config = dict(
    n_layer=10,
    d_model=160,
    normalize_top_k=True,
    balance_loss=0.00201,
    lr_router=0.00123,
    n_kv_head=1,
    qk_norm=True,
    tie_embeddings=False,
    parallel_block=False,
    init='normal',
    init_std_down=0.00884,
    decay_fraction=0.935,
    final_lr_fraction=0.0,
)
Below are experts of layer 7 (counted from 0) of a mixture-of-experts language model. Rows are named router (the router's row for the expert), gate (a neuron's input weights, with its number), up (a neuron's input weights, with its number) and show model dimensions 0-39. Each number is 500 + 40 x the weight over its row's rms, rounded and kept within 0 to 999. Numbers have three digits each.
After each expert's rows: a language model's description of what the expert responds to. This comes from a sample of Wikipedia text that the model never trained on.

# expert 29
router:551498524464425478440509480550476528479523420517514508498468495524498449521508447462594513494467380530439568538518495523
gate0:516420552522428549488550438467457519530540497509490496437548473494522492477506422561561499525473456489505586500432491509
up0:477504481508549519532456539509514507513458435488461485573452498510467518516534526422483468494464528482483379465493598505
gate1:407519502485521510473431503532482518494589519483485420484584510487545518505494434498474492452492524506528561536487514541
up1:514474542471481482531520514492491457483554485604506549534480522538464462446488488424475528543419489526479485388543522407
gate2:476438447473495445469530503504547530482499501577504500518521528490508417493525488443528548486451526510481438438481520549
up2:506510486519477471471441483432453570507484463523552450509494508465514442500518524524469439446519558482548447558531429475
gate3:539503520477529535521532535441450503498421453499504565395555431562526482529502425507506455518532497538507507540502413592
up3:465511547465471505508492551441492491508457512510542545469562505512507516528521546457512500534465438520521478465438472620
gate4:545510510538416407475576492500572499503516472503461563463509508427502538533500528465472517482555479457482521551495504551
up4:540453484453556487481507425447487464507512521461541528506544509566415530516443485550476552457493583461556477484504528407
gate5:477561462482551571503465445520461544494520543582541458505482546498478539530513594474546517531606468495459463531436430511
up5:456515487453620586450448505533490492552493481540519484441550535436529522516476542536455446422568539466495512496461459472
gate6:510501450441498447483448538471420458519489515456517506559524518503478526517553498494578475436462492518458484531570483487
up6:479497486496520488534415442457465498499423488464532534508473484547453491456493493456463545517489492458556479525529486494
gate7:524462522454501486565458483479427459499539515504442507537462621506526508580488478525539509489547494476496404483447477467
up7:457471521525478521508499542527463546528447454465552455478484444471533480458505559424489476495518492521570539533535413464
What it handles: Opening double quotes before quoted text, plus brackets, apostrophes, backslashes and stray bytes in non-Latin or chemical text.

# expert 25
router:501538553522459503503466486511570505518419430538478466454437501512479458572496455544537530460466446568510552518518493533
gate0:515524472503535503536480534487441490500449451530515471473533511480460486430521510520573502444544490478480559412459509502
up0:535431532469533507499503505528480385471471434449437529565559582480467488473491520492534513499476509516484491549475532571
gate1:453475471428490461473497441488488481501473558553539503548474550488543522450493462579538451467476465529509494598546505480
up1:468536435528551504490448515517514476513453526527574503602511525477568587480406438525532474492497419496489491566524458549
gate2:532555478548428429528479512458433381498473545531442510485468513518524468454570484489520489534464445476492501507497467432
up2:559450458500507526542521567509524498500539488521541432538457544395504477507440518483504531585516471513381491486519503486
gate3:493515504550490481505481498484466559440442488463454473454483436479505479543558399510475449490431442442456478472525484514
up3:480486498508487463464445544519478507420495504496546441567463396497499546510585453521542483537446457463466467508513479540
gate4:545555494467476510408459592503486467490469535495430397465460477498458515477522476539536460492608536439454530477494539491
up4:535565433544518457416452525409509532489498525468498431478419426481475550488596476602536458512502550466475461566512505523
gate5:577559573512522499487544546425484483428441467422537571466482437530410420500500561491511498506460499507403528524545469497
up5:488517446476536503505522476567472586463541524519482480523466509402587508399513441492463534515468538530544476510481570561
gate6:414499498554461415456524507515543514436440478573496456465515571543482539540524463522510479511447516526471535506474485481
up6:565462480465476523564488560509458488491426508444522630558556491480492434516565497444456463540449526483487493501536507429
gate7:538513500527492484477432518529423551481471494492522522441463433472432485586515561434493521475460521455510474475506525473
up7:451467466517531576483512515521508551473521484508571508512524485502495521610498543527454528537521460522457504494539495519
What it handles: Words in section headings and table labels on sports careers and elections, such as Total, Career, Turnout, Cup, league, tournament statistics.

# expert 13
router:546519514455549544457470465476476523448469434516511505476441533497494521491431432475508521437516428540497548506525474457
gate13:526433485500596522587478487524469491538457506504532600498496523515448485514483470490570545464562445498527483445516473538
up13:494491546550449529503569488535529441400449562485502482519478472552482567504507534519569515529417483527531512534455463541
gate14:546485463533547501464451456520420494470541461475496565499504491509516553524493473491491470523482482430509530510473446541
up14:489487524503553527469476580510479500537516537458456497459526501529535486566567538448578511513486504540473489474521451478
gate15:600495440432480553480500482463517562499489492489582477469493522512457574438530540565507447472532477505532474514483597489
up15:435503550572513446457504435521485527406519502403531516477485504451585459479502492515480529499469533488573474566574464553
gate16:488517494500432548494518534536515485418542491545388519515571495546455562558534505455538541510517527511411515495505463502
up16:545474517497452493484508490487538545530525544461528494388499437449447508464433547419491501515502490511483451475530461539
gate17:511483552520451553474482429508503561508494441494541517462519427460549495468458526479511504506502514522477532501524464488
up17:478579441438456501512595432514465442531497538527475512496483517514425559511381445445463529535435490503499566518508499500
gate18:608463481564514504522541449543526516511531462450500534417515540556455513524415480548480445479489569537510507489523464443
up18:480501469513481538470494416507550509498487448513574465447532523590461524566444457496466441536414483474449534512472533469
gate19:520544540427482532498441520554491483487499488550466467526490452461514502481510524516544506475549441508466532518485474512
up19:607543493482446518510465534544485461519528495487426549481520485499459457460518513421562478543522409528420504492523502463
gate20:566509516483444525464525523435412542487505467502591518460471498421482512478518422486499405492490549470493584532543476453
up20:538516540465457516482494530470519477475482521507535492499465479480415485447531587454522443463459554518580515440504548497
What it handles: Commas and comma-like punctuation ending a clause, list item or place name, before and, which or but, e.g. "Hesse, Germany", "in 1829, but".

# expert 50
router:510565547531478452498444501576519585467442502534439498487489504511477488534496467514542534452498430562445542483549484524
gate1:486500564495535513529489549573478451558505484500393529485516490472494569481501588501496477510491546510438507472510425432
up1:505455405527544489479435451563481506487474552524498487537496429511510448509483480484474517565518439467512509528468547527
gate2:433549480582455496472492491471517555466493394508524467492408544534526448533562504523459407436480421520484540578471507515
up2:487445444529518481482531484498600520499496583514553497463486517468532484499468499495500488474561527493534494554583475522
gate3:496512474532429479550532507547475537464523445497494523545513551534463449426498472535494457485547538516492530489497466498
up3:543481497566503472454582530475494541515518463504505539513484574569485474494512576515560508442529484481515543481571574547
gate4:499564538449533563505469465518471484544498509566534501471511585528468466506584548491512424514528475429490536556541495527
up4:460471556517472455447470500527598386473493462514555478509479459466513504416478380484506534466473554555512526490449549508
gate5:467548524500474461473498513491484566477523513506449509518416504500456585502468586470597485432498400546478455475543473501
up5:497577505545495355504513568492529475455504557509570445518487469499513519514420540494524524453503456536509491466539421539
gate6:484451537598513507536474541527464538465465458567460422435470482517499573492528510469422479449416501531459530501511417545
up6:497494505460496476483512425462517472458501570480496487609475541541452439508405493538513549488521503533561515527490571521
gate7:544533516528464508586467458509464474533473540514483488424532498555491486485482496451431502500471464613523496508491578543
up7:562497545599497463540454536482461472500488543472492477431541493476497461466508496430471449430548521589518428482549534513
gate8:535482542523558494606545491470431499479570483544553477489549495534490421509497591494476412500494407473473551517508478401
up8:521486538471492492576509478503466453474496483654538535440557501552467428523476576542540455518476505574476503527445497496
What it handles: Unit symbols in infobox conversions like ft, in, mi, /sq, coordinate marks °N, and byte pieces of Cyrillic or Japanese text.

# expert 11
router:522440585530475520510481524526479517512427470536463465474456505499519473548454451498564528399488463537468599504531542517
gate0:516430496479491530501538532511468501551503531489511470483500523486570471505525524531521510480536508471439508453521532589
up0:491481512530571472464500443440550478512560582488479494473466475522474432514463525562528538442549583429499517516455429510
gate1:446470584562554516468457495513509502508444503587525457476513516499477546497436498440472553450519474493519580471511444510
up1:551514499554518471444546523465498497514489561508429510503562515493518470543451539445475521476476567553500535483498453466
gate2:510469532580470490518456511434526531527491528514509503494446477523463492481502493467494532522419543438440519464516490524
up2:467486521490533529526520529569474521529451552520394457401513517531531520504537512559478543417545540502511477470496569516
gate3:461480511463459498454505473554493478528512612541501452467547520474515500518457490488529480517459579428503549577521516530
up3:445531491436474534484467485458468524548516446475496454472536396535509490486498478548530467511480422578569558492520446439
gate4:532489508486432482549531477436452574495522518569454498537571491425513467493414463494500551473511419515468456526571441490
up4:548493485494472479520481532475446505542484498524437525497485520526439447502534527522531464587557490448516481584509455489
gate5:497423468484511543513423514504437527569418555542513523486508569448420571559503500485452518413495495542523484533441544514
up5:444486467565483458494493549523531463465529531469588521488517466422508488521489503552460466530542477540530473495514486552
gate6:546540504498537534491524523514494438543403555518421465454461530455484560494472498484481534495512506554474516515529530474
up6:485472474515553501534533494509577556494450442555508537488503446577499475432507439448444484499470449507542481552458469540
gate7:551537473544496525553484542490458455485474446565528478459497597556468468567519514501518583499502544505471479514514552477
up7:559403531520466548550453492510478456474490491526398513476466490542469511496546532459499472551488508459535485579535538459
What it handles: Nouns about music, film, video and recordings, plus such section headings: song, album, musicians, version, Production, Reviews, vocals, guitar.

# expert 62
router:510534533525452460448522507525559567439492452547500472493456500548474475501446489500602532483509404545482531501491514567
gate0:520537485502497559489492537530553573486430553486485497505536465509436514484450549512487494442559548501486533507527569529
up0:550518515479508491548441551511546513476507528409471475440528486494528517455518585491536556525503533503540495487494561484
gate1:468543533440477491500511529495567574516527486475466499487496518470528490613448471506571458446550482496487500442506545563
up1:555462494530478499576476498472405491553492558514543493455501495550540522402539508440469530539472511541533513510550499459
gate2:536487515523456487419551499455505536509484484520513540444455423507557451460476532504478491530526434544505569529470563515
up2:499497544466480569499500531508509476563479523472503512506416479502527435435428513509528491531566470476456529457402523524
gate3:518492548490499473514445475531467524502442480527449501487519423516467477529534502503480538533489496499427467502494530479
up3:495506552550548488500452435472498508449515544535493484472490514456491473437501473502495435475462486425521498545521444520
gate4:495523495497446515504490399540536551427483501475551542510554476535500515493465514485481464486575513482467496488472459524
up4:435488518525436512450457505509564599497485510544436403478527558511444446538518510444439486498500533453502510513494446507
gate5:507498540437514430456465537426507508443476496495461519600420577546462526548520443472564513417500486499501451560528501498
up5:561511467551565449469416435484596502532511486525503501550453591581516506501494457485536482486508518459544469502521461460
gate6:487453570579473537483525470565527522548482521571488488500560532595477510501499522502490587420547497469436516521451620541
up6:469466509466524526534495466556453486502486464438553500487452537470522499552529436532508473471552546476490445538529462512
gate7:446485591561460500459451473500538468513469428526519454484488559518450487555530473550528522470496451489558506576416547448
up7:501541506487471517548564543541481460512487537504527486499484439522474454527483500442493490526582530552532501538529533488
What it handles: Single letters like B in Barcelona B or Zone B, and pieces of Romance or foreign names: da, de, La, Rio.

# expert 3
router:501550517509449513419494467506559540463463445546486511425439520495491469586458478489502505515497433508474532502519451568
gate1:490441497568500497533485492478539508505497499507508559485447469516503481411481489421525442445499452455459559461508512489
up1:402470530492509483463477486521427500536498518539506457510469493570469469517480558532520508520479485497535524450542556473
gate2:501559511512409542465457469510555548467499517536508550511516472447460531524509508543547441540491483541525504433441533480
up2:481516495456469547568467506504455493501558466487452544459493484495484514496498504527521465492460486538471514400487452494
gate3:516575470434374463465498497445592481477458465592544554524475453494479493489490482492556475518536477552511503511468425463
up3:451527531421440502498454463430490486425436503537520504477469562573520494485495533470476542438537495457455508503468509497
gate4:476540519484453526478505521477504522439554455507494489492501522502491528498442492543585412508552554459523536486451467514
up4:452478524492425527467437525514540493533500453558521479488443571478465515530493477538577442497559572517517546495480451503
gate5:528605480488437527544580500486529530495482480516491552468443512500492479475438438562454519549514531469489473507574530559
up5:456449478461601467477436468513450460508501526475484436550518523486501512469506531472549492438462501482486493508453448439
gate6:486435491527472502469453458537502530474477514511508509438494516587477483574518494462527472591478449519390495521500455526
up6:457484508505482499477463519504466525486498511490541509435504533564489467538531462441559497545488415565398510531515463531
gate7:585450457426443438430493500552450582466509575452489454512525535524513509462458471543510450475532473450481490533508427489
up7:492437541461493527458503509526462544488506507530525492480479519496540447488537460589449413485454491604512486562509422529
gate8:510601508525489512417500555579471585542450457530514523501502536481486447413482604430474533495469459497477524521525572540
up8:483480444546484520500493519535521509483427538541473572541444473483483518480493540457461524483450540535484487506515468481
What it handles: Full stops closing prose sentences, often after dates (born 1830., in 1983.), plus heading markers ==/===, list dashes, and "by"/"with".

# expert 33
router:500482563512505460441422463484508569442494452517476466417421507495565477517490477493591491466435453528443523477496484489
gate2:482416506458478487471515541543540583468530542570493479509548530542525461462455486521489475464485472593532469487444495482
up2:474441446432565507525503504437456468455471526445518513474524517474488573471517474453470467444502468479503476494500495567
gate3:547533472499471473495493566489574483420500446517503444492538467399464500450523514485499538507457533477495605510420510500
up3:563485531522450500507507540533523515470447501534499493526464421533480431478573561583590566514525464502562492519473421449
gate4:525524572587453507500445522514529487472584448463553501418458575457451538518550484442548485484455472465423422484523510496
up4:489517626581490514538460554541488476517557446484506542459520517481537514547513490514489499443450474483468462462457520522
gate5:504517461493518494391504473543501491549546544436534515536454484508460505464561442483527485477462510524429533425514478470
up5:434488569447525486453503581525493459450420461536492526485548493474451454547507491521532551491520491517528456481537535528
gate6:429501514477475488519476498498490490515485457543486445539486459429487542547494482497453536488505466401511478514563532562
up6:519489519515502439459499597521500485536480552490450465574494468491507432427469533491552524450443538486471449491527405492
gate7:549563503509507489447525516507485498539534476561478506484540536546442477469521453555483521492496491526565545527506550464
up7:483524453494458397442475480428508524533518479539449594487533518545544471476489505510484504463573518543510458454524522476
gate8:525504515547485508457480405441466558570566544478474455441462548454507439422505509508479493504508495543485522498478466488
up8:504507527475504466536499464436499509528581488477505485437500484514533446465498504539491501464429407614496499441532440514
gate9:556549517543475446501495554478503519410471465403478531489430448514448512475486450479520490461473565509569546465425526481
up9:522492468518471532498563446501503555546515559420439444507514520485590510507441486442515491498395483463511528446487559487
What it handles: Colons after infobox or list field names like Family:, Genus:, Imprints:, Operating bases:, plus "including", "titled" and "):".